Experts of a small language model.
Size: 10 layers, width 160, vocabulary 9040, 38.8M parameters.
Experts: 64 experts in each of 10 layers, 112 SwiGLU neurons an expert, 2 picks a token, a sigmoid router, a shared expert of 128 neurons.
Training: a variant of SOAP for the experts, 405M tokens, 6176 steps.
Below are experts of layer 7 (counted from 0) of a mixture-of-experts language model. Rows are named router (the router's row for the expert), gate (a neuron's input weights, with its number), up (a neuron's input weights, with its number), down (a neuron's output weights, with its number) and show model dimensions 80-119. Each number is 200 + 30 x the weight over its row's rms, rounded and kept within 0 to 999.
After each expert's rows: a language model's description of what the expert responds to; "mostly gets" lists some tokens that are sent to it at least half of the time. This comes from a sample of Wikipedia text that the model never trained on.

# expert 60
router,248,229,213,204,236,226,221,202,174,162,167,185,170,217,235,197,239,207,226,177,242,199,168,213,211,246,259,127,224,176,241,189,180,232,168,232,215,208,216,204
gate0,311,189,258,168,181,213,204,215,202,201,171,179,169,220,140,192,202,205,197,221,213,200,135,204,176,223,205,182,216,184,201,240,178,215,249,262,197,181,161,213
up0,209,134,174,213,176,188,225,232,228,178,189,156,153,165,183,184,169,186,243,196,162,262,174,217,261,186,192,205,147,156,182,187,190,200,183,184,138,255,156,235
down0,142,217,158,165,165,134,267,149,194,197,204,187,216,226,209,184,200,154,256,166,168,171,150,178,192,196,238,217,187,163,151,194,192,193,215,192,178,199,254,203
gate1,225,202,208,220,263,208,184,237,243,237,218,210,202,240,199,245,178,184,206,148,200,143,174,181,241,211,197,206,163,142,192,219,190,240,164,206,164,113,190,229
up1,167,219,194,201,185,168,180,198,151,238,220,221,251,175,163,158,156,195,195,246,200,248,239,195,148,186,202,181,213,216,201,230,211,218,173,213,210,222,207,184
down1,211,185,208,211,180,183,190,202,237,199,144,174,229,242,185,239,227,238,206,181,243,194,230,207,168,154,209,177,262,193,223,199,208,200,224,149,221,198,170,183
gate2,187,160,169,135,207,239,248,191,223,255,128,208,147,171,159,200,165,184,146,171,238,213,186,134,217,161,189,234,205,195,132,216,216,207,202,185,162,208,213,196
up2,279,224,188,223,189,161,195,224,205,165,186,203,179,222,218,196,242,213,255,163,219,178,166,236,214,221,225,110,190,200,206,165,174,185,196,176,234,193,190,236
down2,163,197,257,223,247,179,103,156,216,177,203,273,215,195,200,166,164,161,200,221,201,191,166,140,175,223,195,197,178,221,199,173,219,141,151,226,198,160,268,262
gate3,196,215,196,178,235,233,208,233,221,242,162,173,246,231,181,189,182,178,169,189,215,182,189,218,195,185,236,225,206,199,197,177,237,229,215,176,166,144,200,215
up3,235,211,179,169,185,220,195,197,228,235,180,191,247,231,214,251,221,166,167,253,209,197,198,177,185,152,239,208,204,161,121,221,176,174,146,181,169,216,179,239
down3,234,175,158,175,211,152,205,186,189,187,157,208,214,165,205,211,198,202,149,205,196,214,203,223,186,186,223,228,221,161,207,208,223,156,174,153,206,166,171,230
gate4,195,192,203,249,189,195,216,175,210,185,182,212,260,209,188,149,188,167,149,232,237,182,182,165,190,226,160,192,194,236,184,187,180,177,191,200,197,230,203,239
up4,194,244,217,194,195,232,147,195,187,170,239,242,198,158,194,143,177,229,158,204,195,209,231,184,265,181,185,211,180,232,210,242,229,182,170,210,196,191,185,211
down4,202,245,198,189,223,226,223,269,216,200,243,193,193,224,222,232,256,141,168,163,178,201,184,244,191,166,214,180,204,181,170,135,164,190,235,211,198,213,204,212
gate5,200,172,229,219,158,254,197,192,178,166,207,150,174,257,192,227,179,203,227,238,185,176,154,195,246,225,245,203,191,196,234,233,142,277,193,266,205,189,234,202
up5,252,213,193,226,189,224,197,206,188,183,174,224,205,217,198,241,252,192,184,174,205,185,230,199,175,234,201,216,190,246,266,213,226,188,242,238,227,185,167,220
down5,177,234,177,246,226,145,189,207,197,201,242,221,198,211,166,223,195,138,220,183,240,216,190,198,220,177,225,228,214,193,155,178,238,168,213,186,212,139,252,180
gate6,220,197,162,205,231,206,264,241,168,188,167,171,241,230,129,157,197,238,151,197,203,242,200,194,192,125,202,195,198,216,219,195,206,186,234,196,157,207,206,199
up6,179,224,196,140,217,195,186,290,208,149,239,246,168,242,228,209,141,169,175,224,241,220,208,143,161,171,243,169,219,193,189,211,206,228,230,209,199,224,236,166
down6,237,169,226,204,220,247,191,205,211,239,224,171,175,196,180,183,199,156,219,220,194,206,210,233,230,223,218,187,236,227,118,150,168,242,204,176,118,214,189,212
What it handles: English surname beginnings. First pieces of surnames after a given name, often common words like Hay, Green, Wild, Kirk, Yellow, in lists and tables.
mostly gets: " Sand", " Green", " Wood", " Good", " Wild", " White"

# expert 8
router,207,197,228,262,218,199,241,192,205,202,192,196,135,254,180,185,179,254,172,156,228,239,174,203,234,228,241,179,175,185,205,181,180,192,191,253,164,215,203,209
gate0,235,220,235,185,147,163,207,199,249,224,229,230,200,151,201,215,171,220,245,207,178,192,147,170,181,201,182,235,170,172,203,180,169,246,217,154,202,208,246,179
up0,221,228,169,279,177,193,165,200,187,203,169,241,217,178,173,217,213,260,200,216,166,196,203,217,169,173,198,241,152,235,205,244,241,229,203,224,159,234,216,188
down0,206,184,237,192,226,211,230,205,244,230,177,191,182,179,144,236,165,201,215,201,161,253,156,218,204,221,252,215,191,156,196,162,176,244,186,170,199,231,209,203
gate1,182,206,183,199,196,192,169,291,170,169,197,171,209,218,205,156,198,192,247,203,182,198,222,204,216,222,209,194,232,229,184,206,251,193,181,231,189,198,180,171
up1,236,176,192,176,237,223,211,203,211,187,141,133,210,167,221,239,239,188,117,196,225,188,213,152,172,188,148,242,193,175,155,255,179,191,195,182,171,170,220,239
down1,212,219,226,227,197,227,250,196,208,192,249,141,214,184,204,219,262,142,196,179,173,270,196,202,247,240,215,167,185,200,210,173,202,185,208,102,225,218,194,208
gate2,207,171,205,234,191,255,151,218,217,153,121,199,195,244,172,195,143,207,206,157,180,208,216,257,231,178,135,199,208,142,203,208,196,185,190,188,207,209,175,193
up2,207,230,223,145,225,187,126,183,203,206,137,153,250,155,211,197,147,166,259,156,148,194,185,165,196,177,181,221,191,192,213,233,216,194,226,156,235,182,160,254
down2,225,140,169,213,195,147,150,164,194,165,180,185,205,229,174,205,222,208,215,183,216,184,187,170,205,173,208,216,265,186,218,206,198,160,185,233,260,167,152,204
gate3,223,181,167,182,165,187,163,194,221,165,208,210,237,193,232,203,196,253,276,168,173,224,177,202,179,176,175,180,176,250,205,227,237,227,119,164,172,209,131,155
up3,208,214,206,162,197,149,223,195,244,201,177,201,206,207,218,208,234,151,178,239,246,188,153,124,158,223,201,216,208,188,210,204,197,202,201,222,218,252,201,178
down3,210,174,184,202,231,212,204,225,228,216,240,154,191,142,178,235,175,157,231,240,181,269,171,176,176,204,188,209,211,293,186,181,184,177,165,208,182,208,185,196
gate4,212,186,252,161,145,237,209,167,213,220,235,239,214,243,187,191,145,184,195,194,214,254,199,197,196,176,225,184,173,196,197,217,197,247,226,173,110,254,218,197
up4,179,169,237,174,168,155,174,229,164,235,161,161,193,209,197,202,191,172,197,212,193,186,210,237,226,248,238,259,235,243,193,209,200,227,202,230,171,192,227,179
down4,242,168,274,143,191,183,216,218,195,236,231,221,220,202,148,237,232,228,189,194,234,156,215,201,138,211,165,226,212,195,208,196,167,201,186,224,169,206,233,175
gate5,235,254,200,143,172,118,182,227,201,207,209,169,179,215,221,206,166,189,246,148,196,234,178,169,187,202,173,239,186,205,149,193,188,238,151,177,210,168,210,184
up5,192,253,187,217,175,184,181,249,189,203,221,207,193,181,244,209,208,201,206,143,187,207,128,162,158,223,203,275,202,212,175,133,224,213,231,170,194,168,212,215
down5,230,229,205,156,163,167,171,241,218,214,154,174,167,199,224,186,245,197,177,224,224,196,167,199,175,161,195,219,152,193,228,177,175,175,266,218,234,251,171,216
gate6,176,193,194,201,216,207,203,143,201,188,220,182,160,197,184,198,262,180,204,170,174,230,111,233,171,173,230,216,239,205,195,216,169,214,212,220,186,155,194,232
up6,191,164,209,186,235,163,182,212,213,142,152,206,164,225,213,199,169,224,230,239,242,177,178,187,212,227,186,190,214,150,166,223,251,232,221,191,237,198,190,174
down6,209,236,218,199,188,227,204,179,249,205,253,205,261,182,194,182,257,192,225,223,182,169,269,203,261,256,174,173,188,207,185,177,188,211,230,172,209,235,165,191
What it handles: Capital-letter abbreviations. Single capital letters or letter pairs inside acronyms and codes, such as CSU, AJMN, USM, and asteroid designations like 2003 UT.
mostly gets: " USA", "AR", "BA", " DF", "CA", "US"

# expert 29
router,199,214,188,211,255,196,204,190,201,158,152,224,161,234,254,208,207,228,194,206,239,186,213,153,218,208,219,165,211,222,209,159,192,229,181,231,157,201,220,197
gate0,223,164,189,212,172,208,217,135,221,150,156,238,187,157,220,239,175,248,233,233,182,143,173,213,242,196,174,221,275,214,213,164,228,207,230,217,178,189,214,199
up0,227,241,183,189,198,209,189,218,161,230,218,191,234,230,131,185,210,194,176,149,193,275,201,224,147,264,215,220,153,186,170,195,158,146,151,152,205,197,198,213
down0,164,177,213,181,200,213,238,192,203,193,249,178,165,188,205,175,218,207,187,196,156,236,203,217,215,185,227,176,253,232,222,194,227,234,223,273,225,198,193,213
gate1,202,148,240,239,209,204,238,182,207,200,209,245,189,182,193,198,248,265,201,235,221,205,171,168,214,182,206,172,222,197,194,200,244,223,144,229,239,205,190,202
up1,223,264,215,172,219,204,211,177,225,231,219,176,171,173,219,223,170,205,206,172,210,259,223,193,218,187,121,202,147,197,202,209,211,201,191,234,186,183,221,213
down1,267,183,174,182,257,182,194,228,195,218,163,177,184,201,135,174,179,242,220,249,179,198,226,222,211,195,183,189,200,183,207,159,231,197,198,179,195,219,188,189
gate2,210,211,154,163,223,244,189,208,219,172,215,212,176,184,189,198,173,216,221,211,163,184,270,185,123,206,207,186,217,187,205,182,243,200,162,118,189,176,200,292
up2,189,176,195,242,208,149,217,167,157,198,196,195,231,211,212,189,152,224,179,181,214,280,215,223,228,255,201,267,168,236,163,184,158,219,186,251,211,141,195,170
down2,249,214,103,217,208,193,225,211,192,247,196,241,206,211,176,163,183,225,193,198,210,177,152,184,174,177,208,179,194,150,126,186,206,184,231,231,232,222,250,176
gate3,205,193,154,178,218,188,175,184,238,175,170,222,208,177,182,168,229,217,188,134,224,195,151,179,237,175,251,255,159,202,188,222,178,220,195,179,182,208,179,206
up3,235,216,183,235,316,201,226,250,168,149,204,222,199,154,159,204,186,198,187,160,252,196,181,173,197,187,224,182,206,238,196,185,160,175,188,204,194,177,199,173
down3,185,214,259,192,162,186,213,151,170,242,207,205,169,206,229,162,183,212,243,155,169,209,222,197,224,204,185,253,210,185,148,179,218,157,195,147,177,189,218,171
gate4,229,163,166,205,188,184,210,197,188,168,284,207,222,220,232,168,200,184,224,177,207,180,134,231,228,151,201,211,197,155,206,192,183,200,158,166,202,158,221,246
up4,177,182,227,200,227,199,260,212,185,170,173,160,204,215,218,222,173,186,186,215,191,143,210,272,211,227,158,206,176,197,257,246,171,222,247,195,218,200,207,224
down4,213,178,221,212,204,237,229,237,176,148,230,202,227,200,189,243,179,249,176,199,210,206,242,224,180,236,154,151,227,252,239,222,200,218,208,229,203,161,206,158
gate5,203,219,168,191,253,221,213,151,206,261,137,226,248,214,133,188,206,206,199,182,218,194,193,182,243,191,248,175,224,199,160,229,183,215,212,208,197,170,209,183
up5,236,234,172,198,192,219,224,179,176,217,176,209,191,197,137,182,198,166,177,189,217,160,218,235,226,189,219,268,170,199,174,164,222,240,154,197,172,168,229,191
down5,163,167,256,154,217,222,248,150,210,240,185,190,180,190,173,119,213,161,219,203,235,174,190,184,235,130,138,199,187,212,173,148,230,254,171,194,199,188,210,236
gate6,183,186,238,217,245,236,190,184,192,192,173,207,175,236,163,188,224,208,197,147,153,235,176,192,229,226,201,192,237,171,184,208,203,188,277,214,136,197,202,187
up6,167,195,237,173,276,166,165,206,201,208,176,210,241,191,229,174,201,222,194,191,144,166,262,155,200,196,257,204,184,221,170,241,258,198,232,222,238,182,167,183
down6,159,174,229,177,212,159,215,262,185,170,181,220,183,184,190,253,211,175,156,239,201,241,245,233,185,230,227,214,201,206,201,229,202,203,183,244,177,160,210,154
What it handles: Quotation marks and symbols. Opening double quotes before quoted text, plus brackets, apostrophes, backslashes and stray bytes in non-Latin or chemical text.
mostly gets: " \"", " '", "\\", " \\", " [", "  "

# expert 55
router,240,256,207,179,225,215,208,230,182,221,190,200,196,201,209,236,217,252,228,190,185,200,177,179,224,268,210,162,210,211,217,204,213,186,175,202,159,210,209,179
gate2,181,221,207,212,169,212,203,173,201,242,201,209,202,164,186,175,220,230,227,145,190,202,244,246,193,197,179,161,155,231,222,189,176,263,166,145,187,210,243,221
up2,216,115,172,217,168,179,210,196,221,220,218,243,152,107,188,237,178,215,169,164,233,219,226,227,171,226,212,193,198,195,260,202,242,175,148,211,236,177,202,219
down2,159,140,172,185,212,250,195,222,136,235,267,185,143,221,138,162,200,229,202,168,228,210,201,211,167,235,173,214,185,221,180,176,167,145,218,219,229,165,134,220
gate3,153,238,253,180,201,156,191,205,201,213,230,196,186,198,194,246,182,272,231,205,134,188,232,246,188,187,208,199,188,199,134,175,210,189,205,204,188,248,160,196
up3,201,172,198,205,215,196,173,199,193,224,187,165,177,224,200,239,178,168,205,233,164,228,170,237,203,211,197,243,208,239,146,247,201,218,233,250,231,178,239,210
down3,189,204,167,193,218,229,177,188,213,210,133,214,190,199,233,210,158,238,221,170,267,213,170,170,259,187,158,236,218,188,208,164,210,166,214,196,172,182,178,220
gate4,247,219,212,196,208,180,227,211,191,193,204,208,246,164,198,196,259,243,164,245,152,212,216,211,216,172,252,217,173,232,203,193,206,216,167,198,179,155,231,174
up4,227,183,164,212,187,162,240,225,168,209,173,166,232,207,143,171,214,225,189,149,202,206,224,200,206,200,185,147,218,273,168,203,181,192,164,181,258,182,245,251
down4,209,262,207,229,204,205,200,200,238,194,193,148,184,217,212,222,266,251,226,202,191,188,196,190,222,217,234,240,197,183,223,223,214,207,121,149,238,189,200,198
gate5,200,239,225,209,192,195,178,218,167,203,163,204,215,257,196,211,196,131,190,232,206,233,229,146,179,267,203,129,171,209,191,144,215,187,181,195,155,219,223,189
up5,187,234,251,261,187,161,165,170,160,238,182,189,194,177,222,248,202,231,142,189,219,201,227,202,201,231,149,178,199,173,203,176,170,238,190,199,175,181,185,236
down5,157,223,188,249,197,212,194,217,220,151,188,250,188,198,189,211,226,221,234,234,227,181,172,188,181,237,217,255,169,226,173,186,223,205,276,165,222,223,249,232
gate6,190,258,139,139,196,203,204,184,200,225,157,167,231,144,178,193,169,194,258,219,225,200,180,182,222,178,207,222,242,174,201,187,206,198,188,292,220,190,179,233
up6,215,182,219,218,134,236,199,234,204,187,217,220,145,247,184,208,205,212,164,183,238,206,205,240,168,188,214,214,223,190,200,238,149,192,218,242,167,167,202,196
down6,220,199,186,174,270,176,238,168,178,149,273,191,191,192,161,145,214,247,210,213,260,215,245,225,212,220,211,223,217,229,200,179,236,215,176,190,194,244,238,134
gate7,122,169,264,162,176,179,233,210,188,190,247,207,214,213,187,185,187,234,120,183,198,204,195,198,186,175,187,183,202,152,203,228,244,197,215,188,165,188,202,224
up7,145,180,191,185,173,204,257,199,147,191,220,201,202,186,193,165,188,169,211,119,190,199,162,215,209,204,238,212,153,240,198,260,184,204,189,222,231,247,187,164
down7,197,174,217,171,200,224,208,194,191,179,125,227,230,178,173,208,137,189,168,195,221,220,243,187,232,257,284,225,172,156,196,228,209,224,167,228,175,212,176,236
gate8,217,238,209,206,262,195,198,220,182,200,160,204,167,223,188,182,216,215,145,169,199,211,185,212,233,193,181,173,223,172,217,187,220,150,213,194,179,253,228,253
up8,226,223,237,234,152,201,238,177,236,210,171,184,205,172,197,171,224,208,257,210,247,208,222,218,166,229,237,214,169,206,186,161,170,253,192,192,204,125,215,154
down8,210,135,205,208,212,201,193,220,220,200,199,221,181,192,247,164,151,177,214,229,198,183,218,159,212,207,192,161,193,172,208,217,68,178,207,167,217,168,182,211
What it handles: Word starts and hyphens. Spaces, hyphens and first letters starting a new word piece, as in user-generated, Middle-earth, ISBN digit hyphens, un in uniform.
mostly gets: " s", " dis", " un", " ins", " t", "-s"

# expert 58
router,216,206,211,207,204,211,203,153,238,234,170,200,187,225,214,233,197,248,201,174,230,191,178,195,195,194,239,170,194,189,206,171,224,235,163,218,133,174,257,217
gate0,192,224,186,225,208,245,233,167,226,145,199,232,209,219,193,193,169,214,216,154,187,228,237,138,167,228,191,192,147,216,148,192,166,188,121,195,211,255,209,223
up0,256,172,219,176,243,171,227,169,216,230,199,253,203,169,218,223,218,218,150,179,238,257,227,209,235,188,144,236,217,146,227,162,202,208,258,243,214,183,188,170
down0,216,151,196,204,206,253,178,226,205,192,149,227,188,193,203,223,173,182,170,210,127,188,198,143,198,208,203,196,180,181,190,194,168,172,183,218,226,227,159,194
gate1,148,225,188,219,205,191,174,215,250,209,194,287,199,188,230,210,222,158,200,170,204,201,169,192,219,186,233,166,222,225,216,164,221,247,205,219,225,168,216,217
up1,174,200,234,162,195,205,254,232,190,149,190,192,168,136,181,238,221,249,187,233,211,181,228,199,221,195,205,236,199,230,203,233,183,182,228,233,173,178,208,153
down1,165,251,190,145,203,256,212,188,225,195,152,209,204,200,245,183,128,207,192,176,235,240,172,159,195,235,231,176,218,182,217,176,200,197,206,208,156,187,140,244
gate2,207,193,244,203,212,260,218,151,250,207,195,201,159,208,205,215,189,197,171,213,204,194,170,237,176,245,219,189,216,205,239,213,172,220,192,269,192,208,230,203
up2,207,164,165,179,244,274,244,142,218,167,220,228,200,245,207,234,208,248,181,240,186,207,212,191,208,131,236,202,180,192,206,219,225,230,196,233,120,203,214,222
down2,195,234,201,247,151,175,226,265,178,195,237,210,233,196,256,205,196,206,193,162,220,163,153,211,196,205,144,254,159,227,187,206,230,181,198,269,226,200,218,239
gate3,199,185,166,248,217,172,138,165,200,229,135,260,209,216,206,268,223,243,195,153,198,137,124,211,184,207,206,192,249,170,185,161,181,195,203,159,166,213,185,210
up3,208,163,157,183,255,204,156,169,209,204,134,151,228,171,199,215,183,223,191,173,220,202,173,126,213,234,170,170,165,195,206,197,208,255,171,188,166,155,186,287
down3,199,177,253,148,226,235,184,204,210,255,190,201,195,172,194,222,167,262,199,206,139,193,204,176,194,147,192,212,206,183,208,228,262,198,189,202,216,220,235,230
gate4,210,223,226,182,215,196,205,152,255,225,232,203,182,191,171,253,179,169,159,187,200,216,225,156,194,188,189,226,216,220,177,227,181,195,231,244,180,241,194,251
up4,164,202,207,241,157,207,202,227,208,170,244,206,187,247,237,113,258,200,201,233,221,161,249,240,236,243,191,193,216,214,194,203,177,239,183,199,230,173,192,163
down4,179,191,203,214,173,221,206,172,205,214,180,204,235,201,218,218,181,181,176,198,158,221,213,171,244,194,168,177,195,166,200,230,224,274,162,205,194,199,252,221
gate5,179,179,210,228,199,157,166,229,184,212,137,152,168,257,205,249,185,197,202,209,209,211,189,198,163,202,216,167,188,175,254,240,212,133,159,221,162,184,203,220
up5,245,240,181,299,218,215,198,198,209,227,230,274,179,196,208,231,196,197,188,201,167,180,250,224,192,216,148,148,159,161,241,157,195,169,209,152,188,197,163,224
down5,194,243,228,240,179,201,204,166,188,266,201,242,129,196,178,239,186,189,249,181,112,191,215,233,202,217,226,184,188,177,192,171,222,209,196,199,206,213,222,158
gate6,168,186,170,145,221,232,184,212,238,176,138,247,228,210,226,193,154,172,185,200,206,178,173,180,196,137,261,245,198,180,183,173,178,203,226,169,179,127,252,240
up6,231,199,180,240,199,188,220,207,171,164,236,172,188,176,190,159,244,220,196,170,233,166,209,209,179,207,229,158,234,228,196,165,221,206,170,205,243,239,187,206
down6,208,184,229,217,212,215,212,204,252,187,197,211,177,219,175,197,198,265,231,241,151,211,200,177,165,214,231,234,155,186,198,167,258,210,224,181,213,180,199,219
What it handles: Mid-word letter pieces. Short word pieces inside names and words, such as os in Buenos, um in posthumously, as in Hashemi.
mostly gets: " ex", " Los", " bas", " us", "as", " im"

# expert 59
router,171,192,210,224,201,229,189,174,207,206,189,235,189,234,275,187,196,225,190,123,220,239,161,208,218,234,243,159,226,168,195,192,208,206,207,211,128,249,161,195
gate0,246,179,187,197,187,215,248,172,214,189,175,187,182,167,155,187,158,140,210,168,145,190,129,193,193,182,224,225,215,118,230,210,202,210,189,153,189,213,211,181
up0,177,205,159,197,184,245,205,203,182,181,181,241,196,186,176,188,187,121,200,181,134,202,173,232,278,216,181,202,221,156,191,172,193,188,144,149,205,172,209,165
down0,205,175,209,220,175,199,214,168,175,200,213,240,166,175,232,178,156,232,243,234,216,190,148,246,217,191,210,226,213,175,203,232,178,175,238,219,205,189,216,246
gate1,198,159,224,209,177,188,220,174,219,207,193,217,198,195,203,160,176,194,207,243,188,170,178,233,230,221,264,192,188,219,182,169,187,202,192,168,154,228,209,181
up1,201,238,190,275,186,189,225,238,207,206,213,130,194,217,231,218,190,202,196,234,190,219,213,243,165,256,191,251,209,174,194,243,146,193,176,208,178,164,203,228
down1,225,178,223,207,209,181,223,259,261,200,243,156,178,204,201,170,249,211,208,252,199,145,243,193,197,218,180,156,205,226,191,200,203,172,194,208,178,237,178,193
gate2,159,170,184,207,205,250,188,238,221,250,205,234,159,177,217,240,215,203,169,195,186,210,164,270,221,238,199,192,241,214,185,219,197,184,198,194,184,214,143,216
up2,210,197,205,189,223,236,227,221,215,196,228,125,246,167,207,212,147,176,247,216,194,179,156,192,169,224,187,235,219,212,213,161,201,186,212,228,178,157,194,176
down2,209,197,159,232,196,151,189,159,176,246,161,225,144,177,193,224,185,114,211,193,198,180,220,158,201,215,230,172,219,192,235,191,177,140,172,213,167,178,168,207
gate3,221,174,219,221,156,236,201,119,201,194,187,216,209,174,205,142,181,181,180,186,188,241,168,219,190,193,222,225,241,147,221,193,156,236,198,219,146,145,176,218
up3,260,189,210,169,224,216,219,192,162,227,177,260,165,186,181,161,185,191,199,185,212,145,226,208,165,209,185,228,172,237,224,243,168,178,223,197,144,227,199,197
down3,149,201,175,169,258,191,223,213,222,204,149,199,169,170,132,146,208,220,233,238,217,153,194,219,163,258,202,210,194,222,200,196,184,204,232,202,212,207,196,244
gate4,213,206,212,215,192,219,224,231,221,239,162,232,180,167,166,270,190,226,200,158,244,191,147,177,187,235,220,199,195,160,196,220,162,216,192,210,115,272,181,193
up4,229,162,204,224,200,240,226,195,226,253,184,254,201,157,173,236,211,198,206,173,239,220,136,192,176,224,246,182,187,128,183,191,138,207,215,253,184,219,186,188
down4,237,165,186,208,272,226,198,222,222,207,162,285,227,223,196,246,164,177,208,163,207,182,225,186,172,201,231,226,164,198,126,235,167,204,237,178,218,238,268,166
gate5,190,295,172,222,197,240,238,207,222,147,177,251,191,222,154,204,155,168,174,186,194,205,226,187,225,164,212,186,302,168,212,227,217,172,237,224,165,234,148,233
up5,169,164,194,171,212,209,210,203,188,218,155,232,206,205,271,205,241,178,151,243,197,173,189,253,266,223,209,194,236,175,236,224,255,243,203,251,182,242,252,179
down5,173,215,238,209,228,227,203,150,153,217,160,245,177,215,149,195,219,161,189,212,194,207,201,179,180,186,179,186,199,214,206,204,249,198,182,221,169,258,157,196
gate6,164,248,192,228,234,231,197,219,178,238,188,202,148,191,183,217,181,147,222,194,220,254,226,171,191,159,218,169,172,208,196,171,208,163,209,192,175,206,209,258
up6,248,178,207,154,213,170,181,242,189,202,260,211,195,189,205,209,196,205,258,162,221,223,179,217,188,215,179,183,182,222,199,229,183,165,233,196,200,168,201,232
down6,230,196,190,171,222,173,225,198,211,169,180,193,162,242,162,265,197,186,198,182,169,156,188,149,218,192,188,178,202,197,219,189,206,214,209,224,148,178,187,167
What it handles: Foreign-name letter pieces. Single letters starting or inside transliterated foreign words and names, often N, J, Z, X, Q: Deng Xiaoping, Gwangju, natrun, Bhiwani.
mostly gets: " N", " Z", " n", " X", " j", " Q"

# expert 61
router,230,248,202,196,196,230,209,190,193,189,208,236,173,226,233,152,202,225,203,182,231,229,162,192,226,241,277,182,225,233,211,166,203,231,157,218,146,223,240,259
gate2,198,236,234,188,185,218,206,156,272,167,219,263,194,190,209,266,232,234,196,211,210,208,207,201,233,185,212,196,222,228,243,222,230,203,179,160,216,218,204,247
up2,170,191,165,184,201,233,175,248,144,214,161,145,216,231,169,157,156,214,214,207,183,173,152,196,201,181,235,195,209,204,202,163,197,186,179,224,180,200,193,136
down2,156,262,197,223,152,215,195,183,191,168,195,197,188,211,221,162,203,195,241,246,196,195,167,149,186,189,213,198,222,224,214,135,171,195,163,165,218,237,209,220
gate3,245,240,137,140,170,235,186,203,160,177,155,222,208,211,206,164,221,222,123,230,165,210,182,190,189,224,235,211,238,192,205,188,221,183,151,237,171,215,204,211
up3,227,217,155,131,155,238,214,174,174,152,143,237,212,182,169,192,212,209,147,203,175,190,192,208,200,253,235,199,213,211,192,194,195,161,163,222,180,240,203,224
down3,125,160,244,211,254,165,221,188,245,235,226,122,197,185,195,202,189,220,264,233,266,239,190,141,229,224,227,174,252,204,217,204,159,217,231,144,189,206,178,210
gate4,239,192,222,212,224,144,167,180,198,196,257,238,190,197,226,164,194,201,224,188,237,179,180,191,198,209,209,215,210,237,247,146,199,187,224,246,202,242,216,214
up4,253,221,181,258,212,147,215,168,237,171,209,226,234,202,171,167,200,214,199,240,248,207,165,232,172,223,226,169,203,202,221,144,161,226,233,246,196,239,226,186
down4,199,139,200,237,213,248,213,132,171,205,247,221,241,227,190,188,210,196,191,224,214,162,245,227,234,208,161,198,203,195,209,227,223,218,233,197,177,152,219,191
gate5,195,205,219,274,176,182,215,212,219,150,217,221,197,193,249,189,191,223,224,210,228,208,227,202,199,262,219,221,238,220,219,163,177,238,230,173,146,206,179,127
up5,244,259,207,225,249,175,217,224,216,209,213,175,211,235,238,204,245,203,238,122,164,202,187,184,185,176,169,235,178,188,203,237,196,208,129,230,243,161,163,158
down5,155,244,183,188,204,129,211,197,229,152,234,196,194,149,193,217,252,171,191,255,211,231,198,198,263,226,230,184,182,234,185,193,175,194,181,233,164,203,216,220
gate6,216,197,220,171,159,159,222,217,233,265,166,226,197,197,156,172,206,184,236,158,174,160,205,149,203,179,168,193,217,209,206,252,213,200,212,134,185,223,245,160
up6,205,232,188,183,153,170,147,194,172,210,215,208,251,210,250,143,229,187,218,158,176,173,245,183,156,192,212,200,171,146,198,198,199,238,162,184,175,222,243,187
down6,245,200,204,157,240,234,228,157,180,215,196,178,210,184,289,176,165,176,225,178,195,250,223,222,159,149,240,170,207,159,246,219,205,213,179,157,188,214,215,251
gate7,224,205,233,225,208,149,177,154,198,202,195,193,167,213,171,183,175,214,166,195,225,141,214,180,170,214,235,140,181,210,223,157,197,217,199,201,169,231,216,206
up7,236,179,211,243,211,202,189,201,231,223,225,188,171,209,174,151,201,170,151,202,172,197,240,195,205,181,221,141,175,202,246,136,206,244,190,213,172,215,229,177
down7,208,181,204,186,204,259,217,164,206,174,228,228,197,203,264,159,219,212,228,258,164,229,185,166,113,164,165,200,212,195,222,164,177,207,207,170,194,168,207,178
gate8,170,195,201,180,224,160,173,218,205,159,169,197,231,202,235,270,180,142,216,160,211,193,232,199,217,190,194,167,202,242,163,171,212,198,175,194,219,192,198,266
up8,285,161,187,159,221,178,184,228,217,180,211,144,228,260,190,198,237,209,221,150,205,161,203,218,187,206,211,210,276,214,175,146,190,222,194,224,200,210,213,168
down8,172,185,170,190,212,173,205,139,149,214,243,212,157,160,179,224,175,182,193,184,181,286,208,236,127,198,267,196,233,260,205,190,226,192,170,188,241,244,222,186
What it handles: Plural nouns. Plural nouns and plural endings such as s, ers, ions, ies, in general prose, e.g. members, children, studies, troops, albums.
mostly gets: " games", " members", " people", " children", "ions", " teams"